config.yaml
d_model: 160
experts_per_token: 1
d_shared_expert: 256
moe_layers: [3, 4, 5, 6, 7]
router_score: "sigmoid"
scale_expert_input: true
norm: "rmsnorm"
batch_tokens: 131072
steps: 4773
Below are experts of layer 4 (counted from 0) of a mixture-of-experts language model. Rows are named router (the router's row for the expert), up (a neuron's input weights, with its number) and show model dimensions 80-159. Each number is 500 + 25 x the weight over its row's rms, rounded and kept within 0 to 999. Numbers have three digits each.
Before each expert's rows: a language model's description of what the expert responds to. This comes from a sample of Wikipedia text that the model never trained on.

# expert 30
What it handles: Place names, score dashes. Starts of country and place names (Ital-, Germany, Az-er-baijan), and dashes in sports scores or records like 13–0, 3-3.
router:518479532523482512530515528488521518524529541534512522491531501500497492483521500458539554511520518502452456521490485552490458476525512479532450518496484479516563512491473522516481513512494484475509445456521511514490501472481523480443482488
up0:481515546513498494488500451481519491516453479468543460471524513516496492483491510517472500506491585539483510543462499525478466489511528482536472499511508496554494506480448497488493480520494487508484518453489509478461491482473516530485456510
up1:488515525504493507524519496479503468470491488469530553457512505493500548529501519490508501448535508490474494537510516485524501501531547510514524531476481526553565532562512502439462481509486507535536511484531512564499479522509487520478483500
up2:483493483502470472507532533503517506531481484502529503464500511451490496490464556487418467553474498505461503512484532476547519530511498514484564529468474526490543475464530477531483496499519520501493517526533515506522506496490503495474523473
up3:466522493526485490528521526479475447530495472515463544491492476466484501478476526497431518495540512476493454518512470471492506529523480545480479524511506530524501487481492525547502519490503514493487475522500521540483451490457481526550530510
up4:519524540478470491502495500498490494529497484484485527497486519519529534499434515507523523505492531453522466510530483520512461465509509519545514517529461478516453480514424484506466492517486484493483525519494506520455445486514530531508474520
up5:526518538469482518543547500507514511488506471590479495476519512484488522498472483467501524526506497511462525543519539550492479503516522484505532507478466486538522533466497524450484518522525476475510509492513545489492541476490511496503539511
up6:522500498537486540510496515478511469515492531477538546460480545498482500521466517517485502505495514500478530502461529440509537518540490525495491455501521486504509522496485506515470514540568522499514528470540504487508540527491513528513519470
up7:526533522504495505534553467487516495466529519516482537496548521521508498497497511498470483519519496530427496515520486446480509500519515518522483484520508490495531514454538508487511532478518484498523499543529556504471534482500511518540524478
up8:462545515518477514489524474485520497504542462492510485552475497540503485480463492498492495501534522491478520501490488493499466522523503505479498521501482525537490555513474562489478517496481521493475538541504551491503483457499542469551486484
up9:489546528502482469521514535485512494520523476542494544493491441496557516463472494487503469473500477531525504520455489577492425462509524491516523524480507520513545470503467476535489520502494459534523513481482538468507511513451516515500514462
up10:500541476495480504487496548489547497535490514511523520535483530503523539481517455451530508548468527496518486528518502499497466495513530473528519515505483416518486473507481494499498501514513491471507497455516532501484514483499499500498508487
up11:470508456494486574496501440468525508507473544510464542452455530483499488484450513498476516505486502568500485515505510530536496454495515526499483489513534542503464500499509482497472520477477491539540490487544461516507505508507478485487504468

# expert 24
What it handles: Conjunctions, dashes, accented letters. Joining tokens like "and", "&", en dashes between numbers (aged 81–82), hyphens, and accented or Thai/Japanese bytes inside names.
router:513511502511499448491508511470509484508533499518526517485532526513523478464512518497501475521522516531464544520493480523495485488527528450508498535490487519504498508502521510487497531479511476480487503485532501524471504491477528508524459485
up0:462487476536504506510503477455504479529531506527564479479499510510481536487487540496489514515529497495479492513486449486503546498499529462516530520530530521531466550518508511514474503462503522515529477527521540535517516499466497521486496503
up1:532514538523479503492488501511546502514495495542527503509516510497467536495538489458480486496492539459508520555513491505508469475529518539482488469481531522504459510528519465494475455481521493572511481433505488502460509498527546538496487494
up2:472517498550474519549512452494517508520504478460498555484471490532520464506451526461499487522524484526466463513503503484485537492517487525476479476549486535499489476512486497520469491505503483512507496494528475503453484499494559508507479503
up3:490511539456496501486498455456520514547480519500558467480493523502529545504543479481509528513551518506475523515481472416494474479520519484486461519482504499509522523498524495485478482520494485500499487465503501501473488509452497475507531482
up4:519527554513467506462474457456541508529496492484515522502486505499510506496540530501522530533472564482488523528471533510481480499528521479509490508467508464510498527520486495478462502505537498483534483448503483515458505505519534500476470449
up5:492493508524498511507525502434484527496518466539488536489497515510475521453485522484509471561518532522487500485494489504490500438509547556507461508519460518519491523513492481504504529515517540506525509480518501539459499480502493514513541487
up6:520501493493457473508491448494522474475487523488519502483512532505491522468546505475516509540573479401544483517510491511496486516515503526531485535489505476494550514502525478476488521507536480477537482478531505504457512516513478538542457478
up7:494513484495491522511531479484501515483479455548506540487531528511494488536444507462499506515507464515506500525451511523481472495506509455478491497517491457543494495490492539445514504513505502504501476491550555508508543462533439506496495482
up8:476506524502474512525475568477498494472509525529504499518482501489477522483489509507506497555509535487500472538478504491510488462516502540512470541523470528505503587455519490493456498504509468503485540523502532538484531480463602565500467482
up9:451501528523468453517524494487494486530474524516485486491451459492519485520514499506527486518493522507485516485500477582485479510482495488525483504473511506498515493459485566502472488521466480485522501557505500538475525522506507515528524465
up10:483519468526489502481509507472485480520471529484526553499489501493534485499500526500471485536534544541505542481472493524521505436483502514510501466463481523539521534512474450482464543460508478501472503513527419509459519515484496503475498488
up11:503510450546484492501549501464487469526482485468484497482504498520460486455471531554533505519498542491492533508491438494517496492535532526537463493470436532511505532482481514506490508515489514559474515481497489524487459463501480509514484455

# expert 28
What it handles: Capital letters, abbreviations. Single capital letters starting acronyms, codes or capitalized names, such as EDT, CA, HUN, APOEL, and Eukaryota.
router:519499487445462504487490479472517519537472456499512517484469486503563534516536506506525511553498500450509500498516472470506497526544504504521490514481502494498483479502432555512508484453497486475479481509524452576444473468498457495520539473
up0:485538544505487466453486525448491499578519485531538500487487468487492524488536535466512493512532472494503539465502483495470488551542500481487481475502484487471465517471510492483450518484502530472547490490529488532485507479477531528492505533
up1:520532436521485536506511477459515488506488549472493500485482477517521471506471518523521506552493505484521485528496503472480515501517502533522491508543519476549510528502517547519492488527464460527494526482517488497436475482523459494500547517
up2:559502507471485456465498540509514524509513539576528451451493474493481508489466480495521504498476503510503528492484522468487468492540479490481492501511484508487474493470499528491490524497479501502459432515518487485491491428523453525538451490
up3:485483531453488481502487475483498497534505482477558530483503515562487504492483490476545490513492507469470527501501494547459508508504511458503510521506461552514483505481502466478473519511493491522468495545495504544431524453522534521483506441
up4:522491540478494468477512461526475530502462491510507541490506448484481479536508514476569512471524522526492494502490476499514526478510522459496510529480456478480464454504442534461485492508513462519503502532487473503492496530518488484508524497
up5:521540479509513520523513509452488461555519485552502511511525538497510502495542512513488508501519494484454539519534469481526472544504507512463541549502508510549477558498463508503530500520527542518513539536507459547522503496488482484488518483
up6:559504532434454503512522537500501510561503494544525499545511506484526504487493490486494499527504512480539449507524501538525467489514525458511525524482546483486492514536504471512523499527500495530473507524493526484491521499476472484488526533
up7:427538471507485491497511458520489472516521457504501557520496527484486479529485521514476465486488531504468487511518533471505527514524507505526510519525488477484463477498507532514496482484472459485474527472499533485443515525466497573477464468
up8:548530512457512492544508541454513527501499485538527504512475498479526574478490533491492483467533496519509470523488514496451533457524495537539526470479533495493484457465486443509471507475499509495458464482533514488486494526449546520505495504
up9:486562516494492535486503469493509505504517510480521531507508552470542534524476493487488497468512511494509464487506504469531505478494533449480474512528441452489458485504475475484475495489510485485486529468490502520551516492508497541528515548
up10:550488509483475480487492515489506492514513491442532529455511466476528534456505518502507488527512522506485485491488448490511551524549489567495484490499552486529496457510496512530484501452498536494535500460506486524434472490521487513483508485
up11:506479541509469467513517519470517500536525465531487505476484493498507542478466490498490522491511518490471497449497487520457473460525512507508481495512501457495448514482428498525477514456510520497514480459506504534444497525514511491486529520

# expert 6
What it handles: Parentheses, tables, foreign bytes. Opening parentheses, table pipes, and bytes of non-Latin scripts (Japanese, Chinese, Greek, Cyrillic), plus word endings inside table headers and lists.
router:481528473534474474458520451472522506526511527521523497496506504518505485476482533506528474517523517458492538508492481429498472484531523492527512512494491474530484523486477503502463508507525487461519493530513524529474532494461502486545432479
up0:507494492509480443472512514479533525547490519517553510514482513524489522495505517516506520515465546486460499522461541496477449506522538514522511538500467519509522479480496531496485512502516494490503528439519524515478524483474540498486526483
up1:466514498459481486531503490458540542524558495494505496481511502490475513493498529530502519480518534511466501501492474530537473470522517494556520496445525486488469526481479521479491506460509486499502540512527507529486506511473518519496479477
up2:494531468536489504521523498492531486544490459495521488482483503524464509475500539509455500492488517491463490515476518485491485466526532501509527503494498485477435552488468557515455507514478513525479506531527519537515520487468523496505539498
up3:450489440514480488536536536498501509483551527529477507442538515519494506476507518488490534524542527546514506523519502500529486500508529485505472515498480460537509498486502490486490549460559473471510497502494511542468489498511475526469503467
up4:503551483539475502467540529520526512523504550445481521508486519536472516482533507532421500510476512512489543513563539535478523468523534496507502519451474520523464493443479459476459541521496524507520557499506477490479551451491501514505483495
up5:473520495484485526530514533517519518516492490508536518502501497541521510480522530494488515512464508493471504520458462511529514532513513520552506560537470516486557521509508522446492485520493506523504543490538512475470505495456544524509509503
up6:473518516496476510490497494476491454479515492481514511459513486467490515475500521534482496520516498448494467480513449510560466501515515452512496505494489518493473480523473523473486544532495471518507533574498474513493473513522473478504522474
up7:517502499511477536478517490454520459494491500489490479457497523485516482456529513462458493519512526476472539487517462533512499480526545530526504507505508533523546505475477496497482508462556488497514533538528512523505514472495530550506488488
up8:491481500475452491542541491494483479535526462501532506521558495517536547487464504465555497535501531503501501489479439481474471480527522544506516519451480491546517504537504481466497535523525457459502501469520498495470474473497523534519507492
up9:462498541517478518462503474499532489529522494487513528456518494522489485524518543499514509493474510528495499506498512543507483495520545494494486518524513470510491514515451485514451496476503489487451516485513531517469512513500518502512526484
up10:502495470532474509437517532491531472522533521542555494492507493532525533476532463449486514477514514492486491521507507486509431519521529478471480522488479512510500519428505481487483479498501522472511503505490475482515572466499505514517494496
up11:468518499536461474505515510468510503467506480515509515470514505537515478510466524547482500524503482534474481492513466457479509512531504512563488533506541519521436512481487492510507495486475467496516510517520497499510506493438494502533501496

# expert 3
What it handles: Quantity and partitive words. Partitive "of" after numbers or quantifiers ("some of", "700 of"), plus quantifier words like both, many, among, along, these.
router:497490493501489497450496460478486467528469499535522517521520527502539508505489493489547499555512491471513514489488486496499537470513512474504470502554506517523514502464495489481497553491486504520488508486527531488477501503516515508489557500
up0:530491473531494506460532500455502501513509502474501488513460548509487506517525532488517500503492534558503531537512482486507499529512526507511492515473480461531492505524459487480471544536485458491507519527552527502511511470509511486526465454
up1:519471490491528528504525494499511493559483487522473528494545507532490474512497493518520490487520520500522464484511481503506490480526509517489459475506507502533485528504469567516503560505533479512476481467500529499500568501483528492515509485
up2:461517516540516512510506492496490493539502510519496480489509511527538499507466489512512550506519469506503543506500492508489484443529505482513504520471523524551506512468461490562513564510490441519474505511484530476512512499529467549501533491
up3:502507509511472578489509500474508483496502523472469492481512506511509461501481555471519495478474510536492479484508525527500455478510508523527493519501481463488489519499438481496492480562522448509559481497507473512505497494503486530516491491
up4:481534519485490473541519516498497534538514491496476475518509491508497504482471493531527494492500525521520511537493460496491462486511508449516467479515482459517507484500493540507493518489474490506509481446527533510488518486476537522510514521
up5:491496552516460537486516451469539485495475480509501503457514456473467474501507496538485508510503517523496490483488503497494504540518494500521483465507502499476500584500529516491455525510472492503525487493511471520484502476506501501515454501
up6:550483465540495485508477496489499505529521518476524499516489513507517524484493539498562485505506486552502519540463484514483512440516511505508501517520495554506517464493530511473506512518487525492476496522536471501489474441507491506552487489
up7:530524488530485492520506499497521500516505509467534507489479564504534534516520533426508464498515502445463499533447531512520495505516518474543496525456510516544474497497511507517502525472523522473532487511519509502534542493488483452539517506
up8:490490504517489520517503457492497498515445454515495491480483550504506505513480506477472506545482477490487444515473484496489493453519502535543503499530477524529490547480453505494463508445537497512564539518484478490496516532533521504472490543
up9:493508479490480517536507512495507461506488474485475534470528520503522489482497511489505490501512497509514472535480484537534480503512529473541471495497534502566488524505461507502463509502479487483474523467536465517479553472445471480499477502
up10:494517503506499511503520505464502539493481484470497456522487506512491479494557523505524516479523479526471498525451525456508508506511527503499540545509506500512505595481531529540486527544508464503516473458494476499543506521478522486505544496
up11:456524472501475492483510493452519449548519511516529524490528487491515469481482502495491541491505491508523468482497528537529513437518527447507511503506501448502481538516457517539488496492509484487501543467496448491511558510473472508491514471

# expert 16
What it handles: Biographical pronouns, auxiliaries. Subject pronouns and common words in biographies, like she, he, his, her, was, a, as in "where she earned".
router:475535531500485606492505501477516487511471429488516536487509501515507486480493509492501467524512536536437494510502484537508496514515514517533503509453468508506414532475476523497471516494535475538528542470518514532490504487482502532495505494
up0:513509505519474448462537471440533531499486501479504469484513503489476515448507486513501513490529497504520497483498501481536494511508529488547515473450453491513465472487477527454476556467492493494510477510500525543499469470487502511469502487
up1:462494561516485503419554506514514456503564510520507498469485520533520515503508509512487520509451507528478476511512519543548458464518517500501456500506515497497485534492470498524472486482541494504523537500529513518497540477512490510487512480
up2:503463503555456496449527522501506469475498479524493508496520507511518498503545487474467497526486525511534475543504529502545491478504523523501530516508523579532533496499453491468470482462527495544538490506523485500505507517520488494530496508
up3:477525531510471528474535450474542477500488451485503529524483514530488528530501502480547495499447502508443502544483512507478502518533498533502522545495507509507515487478465510531469521500513490550504471461499492545500495530455504513536492483
up4:501506499503468497499520487461500474553534508526455533479476486480470508486503511496545503463516523518469537511450511482508516488530517455551495517479513469521459542489473476474480497517509483464503493511514483491455510485492496513524508497
up5:478505552494473472481490500481531472516485485489532513511551485460491513485501491475507520505475520471462463457453480559511444495527541523557509502487470498540466506482486509503488463518507493494486452464510513510523473503467474512512510521
up6:486505557509477454536536526488516464544498522502507488479504531470556465489490514444485480538508511519478514492501485480504474497534512509492494513536513500515509505531495495471495512465550503506524497489495487479479492467514481539511504535
up7:472532498543462523528527496478529491534476527503530511478525494483501480531549524473477441538513504446459455546492493472476465487508529511527517511490495518526509560496490492482478525514497498484491494474525497519485490504471499512478483502
up8:502532529486479482514543508507509497510484463510528519503515522505497518472471513448516456474498517496488540528509514473467438493527523555500497504488544476524488470490473513504466492509561476534476529519517540522500476507504463526501497452
up9:490502488521476499490496537463503457534505534497525482466532516540523489461498485454507451493504503535488441518506485510535464475536544449537550506481480490556514514488502476510480489515520463505513487516503472484503483467484485500500495509
up10:480535485500484483524551468453547476527460506462523559509526537531516555510478504488511483505471507510483545538492482514469509480526510563496506509521449474515516493508471554484498511507497485515476501450498543512525496462488522492448525490
up11:470485535482485513525518457475540478488492540481502519461503485523494512457480508490494514512501484486456478513510494503523506477525499531528497527515480538511452553479460472477465506493511468505504497452516521522473542494440501531497550492

# expert 0
What it handles: Prepositions after verbs. Prepositions such as in, of, from, by, on right after verbs, nouns or line breaks, like "refrained from", "designed by"; also row-initial table pipes.
router:510508526522472475519508479479501480535528481487523506487545490503478459514483512521558494488488549522526498488513469454513470519499505502526549527471464534505519493528474474511473481490532477522548495533528525508524510503520497490499458523
up0:465483516498455482521518535453516507504511524497530496485474545531513469511475511535531479512499452526495465502483466496502523490520509463498499505468491459500452478521488497511499517534493500501478514520515528512488476521516490451496560484
up1:547507492526466518509499518502510525523509509484509502507526516502517549536490493455542527473476495447505464544488496477463503483522521536521512524505537480499471573528492540530429476518498496509499465474512482518514532467473493501448500479
up2:521497479545491489498483524487531516525482514495464516498478501520481535528472514496507538510489494507524527503478514540476503513520504491523537509551525511532527480528459517487466540443513527525446481480524488480511513457518525491465475460
up3:478524492477509493484470502508494503513515473533530449480514499510524478523521506511485536509506525492462510511510529499504455506520507449499532524467525495520528537463527455498483488501484480484460492502514490496467562467514497508491514498
up4:459508491465486445468497491486534481498492463487498503498480469518512506488514487471505528485483502455477514490506509499514507506511492484537465515525486531513505487487467543495492525459520537493496486501501485455484528468475552523476493505
up5:509488530471477506551490519496512458485526471492517527494517470516529497474473492501491491536500560557498504512498447504471459488504525528547529532441460491512462498500450526509469519513518436523569514503508524511514482523459503510501491515
up6:514487493485468501514511521500521494498555508518500517445497500496485470455520497461484511518487516539479468557533507555493498446507507459515525533491473485527513477493511510462488489563544537514493448500485510489499490445474544537514506484
up7:495497524526477516475528477527544465508540524546495503491498470445492542508543472526532513469526507483507443471490516500512484527509536485516502485475508492498496511466487475524460491490487528506522510471460479488468502468463543557426485482
up8:478492512510493498520530498472528486485493498475524546458524538526533484493449496512497510507473526522508478546500489475479559478511491492529491520503527501540531540531490484536463483520539535481507506494547526501537508501478504483491501518
up9:514507523533475479505529491498521471527495511504487492522499535475537488481507459532451501486519480496493484497510468519438483505517519451492462498503475503483497482439539495502487508550506512476538523485501504481500505508517441488477492485
up10:526507484474469510536493528451511465531500514510520502475514484498495538487456534452546514466468494492526490481476482500532438491518525521478485475499487461516496505527494509533451481450484495502486502528477462515479519504505528483524506515
up11:492531490511477517504530506483505494469479500482514515521559594501511554474535522484469460479524531499502478467462464522542470503516516525531509480533519514517504534479510511489468514457529507493520504485508511482526502483446470526505478518

# expert 27
What it handles: Review and ranking objects. Words after evaluation verbs in reviews, such as "rated it", "ranked the film", "described as"; also stems like str-, popul-, polic-.
router:500499479543468490537525518477533499513557532465539540508489539490503541476532516485473502488588512476467513520493502461528498510518520547520557524531489492500490513507514483496491496510514493526519506437492517551483538484485452479543560492
up0:471525520498487457465498480469524496537480494491515454460513514498517514513509504478549513482522520532511469501473491505487453497509532480486511530451471513516537469492537501449453526481507484501478480485530487495480534440527497506448449493
up1:515512484495495521517513517468485471544502538495502511512520460517475553508459511469493507548496516506510502469469459485501514476504501491504500505456488473545483557516497520510473517487507501446518499475492522559477506482530465498495492511
up2:525530513524504532490516486450522460538526454498462483490500486508487502469435494478527488530467481488522485537492481500495477500542521499478453536497525504557455508501494486513479521490525531482487503522504507535527489466497499490489472451
up3:514496496513482463521537488505519532502489472501487528469522511482492479498515482500504542504493515497504509478494485494498513493522507491491489475515490523505489547506508474481492497516513487543494523493480497539472529517536544521510459481
up4:476477491526483503498522494504562495525531460491542485531511528521456515448517495491498504516515500489451472504477510536482460465497534513519477506488457481519530491493502528485493463487498476515476534483522546514458475513468514495466492471
up5:495540487488496530503524500479500535514522488502521538484491528509537477522502477518513544513472543539516541527470505489509524499499503482537544528485438479511533494523502505480489474553474547516506502457481502517468544521539502501509490461
up6:488493428542479480501482504480530494504460503486529489508477471508522477456498517511457480501524538480489477457483527526507513478533513503521499526530508534529537523479509503537501527460482517530507544497523493572529495503491500451523520486
up7:502500488499517505508494530503510482576497527538501500502504496454543530465498494482498541452449492521497495537501514517536495477521510497494504534501472514518507485507494476491472550488494501529489466457510513498502494444480512480530506487
up8:560556518520525477500523475499520486544517538470501527526493534528499518475497482517528525481497476520465477526504514517511479518524496455488569510499497470505502481535461487474503542479523443491508506508514534545497504482485536522527515505
up9:457529452520485487468522527513513486480557520471478481489461505463520550512502537492519496490463486524498538537479446489522479494529515464479472527494502483521503498476507549540507510511529487490471514495550479513522460486545480492505500465
up10:477522525520482527559517496483532455518481510527533514493534528503491494538489516507490523506484490541489458501445515490514482480533495511491512506527470486539493492476466484467481480492539503511523510489517512535474499519470495481478516459
up11:491476508503488473487497549490474483523507504482524548505493479508547446493466523478476485556472490511485457516546507542479495469505497439519487489471530498543483527527484466471497499514526469510503510513495470529476538465546495490513533493

# expert 8
What it handles: Numbers in dates, tables. Digits and number words, mostly days and years in dates and figures in tables, such as February 14, 1899, fifteen.
router:494504488510456498497511499475539477515475499517503461505495496499492534516503493510474526488500500514481493501528464485509509482514494501500488461511459461502533509511493491542438482487557503518541543465525520507445518524506499573466537504
up0:513469520460442538501502486436508461512486511460524477489513477475485482459551516462515459513503519535487473502507498489496493493467506466515493504482495467472473488506485483464452485525528497532511499480502479504429491570480504486500519504
up1:505517535496442491477485538453548507505490545482537473494528480476475514481530535528479468514463535460505500495486499527490494499512504532559470495527505500522563525521463484487481527465560497499496487495510477471461516529487465530533498516
up2:481528469516484505535502486528549534503501494484513539501474515492478503480461505496534463511517562490503511500505467529497481457477518538508491486536498569514475462501512519498487479479519523519525491504486529516464491499493481467511515481
up3:497531454492492508488515566505551491534476518531496500483505547488488546523531530470474502473486508459513509529495503494503497521548506503517507519496480483533537476518467485458484515469517473463475523489502504517498542483491509543496462472
up4:511467571505484502486512529481521526501504490509492508516490503510493493502561468494501467488474495504464487459511493528473506520521503488511484519477527481584499535526517472502513542476522460488517468477504563479499516472474530563495481500
up5:499541529463469530504540505493451541534495438464485515481499536550532493499445493542500528524503481516488487490515516472567506479543482509498547477470503495503490511514524515488512517510519505563531486512488531514531477459534494518489525487
up6:459518438516507538512507557507500521494467469516487515492494474512553488491470543469508521511501497482519495486502512507521490504494500510482474511498555485498509473485504507507491485505567504504528488473448502553470486500464493509475491488
up7:553507511507501472463502440506502543494483487496502501489501503486461500520482537529454514512473493518427471528497458510499492460515514521500493470521485467481489506531507489517475459491486472503549498468506499541489527531498522499511526506
up8:482522439489486481457493504468486495516518493498537503527507476535498517503505562463512472506473529532509459478474484544493495500531532518516512513491491500506489504524489533495452520515530508521471523471531473532474479529510522516482512479
up9:537450497508472496505505456494499526498490466469476530496490502477499468475481493504498459491482492510467516497475509509476517473452509483514507509495488496507488488462530554469468504488481515486513472458506498441483533517486528468461487474
up10:525469479503489546491531514496489500513502462443535512480498542488486522487481503477495512502482541520460494496495457518529467537545530543490524486514466522485452475509484475512415505479474539509485541491483538528494493472511520503499555516
up11:523491523481475483473506504497527476536485519510536449495487457494553517478421524486561524492554480506509480511512488482458507463502513460462506492489489483487504513508500514487437493482517514510521478499503495567481485476476528474461545472

# expert 13
What it handles: Past-tense verb endings. Main verbs in narrative, especially past tense or verb endings, such as played, began, foc(used), announced, agre(ed).
router:497515509502464537470525498497520489538490471514491521479483499474488520481540531497467484493488567538484509526529490485497467481512499503514497526495511519512515511503465466505505525543522486510520484463484512499462503526487501530505510514
up0:525515483478511528498521511495501521545535515497551452532523515500483512486489502456538491429507541454516529519499478467469472496525524506531462493513501487483539503534544494470509496470500491502527490503545511505478523490452479503503507507
up1:488494520473510507531518537482566499514487462488531470540493504481444487451556516533463496487495480480524504506493496469546527477509500482504489507487501490478478457485505502524503483514517467523516553482526551542489472442469491527521485528
up2:510501498529491484468489504509495460539511504541530506458462469507513458457526493472480472494493550479501530510500503527495472479506497544513487504440514461530531516513458472488487486480532498504509496471490483485466486499530484531488472485
up3:500512551493462543473522509486506529519518526547472550481531501486515550545483564529513473537528491529481468533487491492452544456511518488507481524494463478530465521517515460481482466503506444506480510485529528512527528505473534506474482482
up4:467498478514504499476529465523507487536532468479442527534530520534519488461489518523479474555491521488520449516493510515468462532475473491520499516538492465477488507488454525475509491530509538483495507513509532490483483482480506530528491478
up5:484573497519486507473497507498473485457556510466520482494464484499476535489490510528514478530534516513503509512506461520544504485508493495519477530476488457533502531454529497475497536467528500511559539507488510505523518484523459539478485488
up6:475506527513520459561493467497523485538461472507526538455491498501498466493504525490503502492506508462491543551493534481526536517504532495483513512466507522493468510525522518496498503461507491519513554449493513526475512492476456506509504491
up7:498503534487496503524502498473471456512490534505497502490463474494481477491524512515516549456549453547482548493475491493535503489484498528521503523484479554537523482502469510464510544511494505513560501488506502520505503452472471564500478492
up8:463504450497478489534528481469503506474486529509455497497530508514447499540467483514527491482486476540474484501493469547506501511503491532487478496485486471498531525486482503505468499497504539457494468490495450513493553479453539492535512474
up9:486511516462504500518485521470533497508510455524483495464489498485545452508516550485467531472480531525465451494487542462467494465511533428511493497478496511508476488493516519489490488516510443484498474487487499495495486526517505561461511490
up10:527472513518449487466477521504495518532534514539531499427491471515517505506511554516499502444509467538528462494514473471501529551499500490534502514466535453545469510499475514483489535543515488496500495524504483509525525527528437499479485483
up11:509462526538527472531530542508480529522541472464512521453525497469446523506479492494563500507530480487496491539518487495464511497519519502510472522502474525482505476505531489496512515486497496507491498521517492496528523479478480515486503472

# expert 25
What it handles: Table pipes, inner pieces. Table cell separators after numbers, closing quotes of titles, and mid-word pieces like symmet(r)ical, Cathed(r)al, Econ(om)ic.
router:489515452466517477530515498498546480558470510504484525508513507512463487503486521517510507485494542559471433468488505460513515473527540478508468517506472511496515499546470506507502488489509528514466500455512534549482500490489487510550445479
up0:549541506498494487486499551491518487544498484553518501457504473452475500516539506480479482496468544532513492544458477505490542477514495494481486494487471480514482477523471517526476500475582507501505477466495529551510469440541512501544477479
up1:502561478500477527454481526485529509487476500502530515464509520518473446547475514488490483501500569524475475530491496492506472468503500465539478498514485505535487485494540530500486507449489482535517503529493492541482478475508489499458509491
up2:444506464519521489451481455490504477499458519526479491485485491485500537463549508546505506525475533454530492548527496504551484475546543540514487522526482495489470506519461490515492500476555491556513458474537474516519459535476502464517526477
up3:505554507459509467481531468506526526551500501499494476460491471471494493516503486486533526508494519488452473524503526493511520494524529486484533496550509475503500518472499498516491482495539495510470515501481516532530498475505509530521504451
up4:560512492516498540474528495481554499495486487556503498473488495475480545505509516487460506539498491495503534497448490490490488525508514487481518479535539474516500482481504539476497466496516463517472521470538536474453469510513470540520511480
up5:444501527498481469483491505513510486535492507510509532472482493454536538486492524464535491508519486490463535500490492514503455503495534472523550540533451501508507503500455521499492505449503497456503464495519462495515492455530462512440486482
up6:471499518508499447487520513473490486478485484474484490510536514495505567467470538492475526479477477521464523455495495529504497503541501481502479532505529501481490453475503511490493514486496483539538546438494505567479485538512501490520496494
up7:463475505501500515494512539499532501469565471513513506520521504534555502506518520490533526538497542494498509482535495546542516505492524506499493546522469511535499457557467522516509540520467452462465525460500469514506517473479520535495510502
up8:509500522473482493518495491458564493517476536476488521506496503494528496449507491520476491509497464476477482533533467475445525511502484488512544480470533502494447519496491439499468485502495461506479480452508498512458508515482506542529545486
up9:499490502535492481471468525495500464513548502509514537448528498538490535480462466499460495530559525472505485514532497521514492475505534519523467518512547552510494506453461521492483481503523479504494495478505443477526564461491497548527523515
up10:516453462496494486482517528476526516510467532513511532504545480473511490475516511473457484499522533463478485534477502510500506483521521530464508522481474530509508553494498509461472510467516450482492483464509426530471467506490518551462534516
up11:494501511505509483516499458480523494470440464510507500482531467540463482490526506495516535519482523502539495479521490505499503451507528463526493513550508451527520513499486467518476461556535507503463504511503492512556461510541470563523498493

# expert 14
What it handles: Plural noun endings. Plural endings of common nouns, often subjects before of, and, were, such as members, people, cultures, expenses, objectives.
router:490490474508490481493542528481529500522491472530514552484482491467478496454493505512518515512499481486460514532476483501492495468524510474507518512464519478518502510465463524535441568541500487498501517519477495480474542486519472510509474448
up0:476518467482503469506534514474447522502498488501496502502463504530502502517528543505454517519498508525458534498471485540504521409505518484498535502493487503485533520451508554484479529489499491502498506484502526486487567479492525493515525466
up1:546528507506518494521522469494521463482467497482490557517455521531548531503487513458483515482466457479463493474481482485517475532509511495497484477533486484499552518438471506507454529518506530514563472497512511512516514481550469475492501507
up2:502522476508526507502550527475534562528491526508499465507497484513516537513495559523468496483480473478465490518495504533516528547489505458470527484518509535526480494540529487528497543506513483526496495501487493493487543539536518507482528495
up3:427475492471509539502553520513525505503480487500535496518491542510519494494482481541494534509486513512498504521517479542478474466492494514496475491468446487495504526463562472492507499510514486513475524491494511497510508511474524542504520471
up4:495493516527507500445527491467510558472520478497513505487473494505508515450534514518480477502511526502489468446512487510494500515514505534490487511506493512481476509569457536507478517501502489546543514559490574521527491473453514487500479501
up5:465518492510481527564533510507487464484493515524469503455516541513489528516480512540515479502483517480498543547490524520505539494499499488496528524500498492508477485485437529488476511523491475516452579514508527484545511485508486502534519500
up6:490487510459531529500520524496499502533497515492533478461485489506498518485505493475483485469492531467491476480532431482482508424489501472477493500460465492514500526522461475512494484498486506542562526502491518481512532537489468529511502509
up7:501499539496504531503507491494549512532514503464517490527504508537536481477493480494486518561522509504525438507482511468484479489493503478495511526461480481473505527504525488463435474517501483502530488507519515500501513551513458452483481438
up8:482482508496494495486501502504502507544453486493511489466474489534518501495559513499534542507481457507470466508434497495513501489497503516489557462482486514510531514501493532551489548523491453539540499482485524511475526497500537509473527485
up9:565520525503492526438476503501556494493531526473484503541503491484491480499506482451533482480525481497526521517467486495490516511502503474519454466545482493480423508513494475512457503484510492501477510486503485502504539435468526521511518481
up10:484519474504488490490534533506511513533507500533492459460510501450473515463466500485494473494504506556502538496470480491519516507491508476504534533472497502540516519470516522476475465552519492509508529515488530488505474508526499479417502485
up11:480470521507488500561509545457525469492469497506505538489472501508483492479440528506486476478493495480482544497511468527517474493511494554505493524491507545511508511524452511510533532487505496478553555527496525493464507506480478466516507548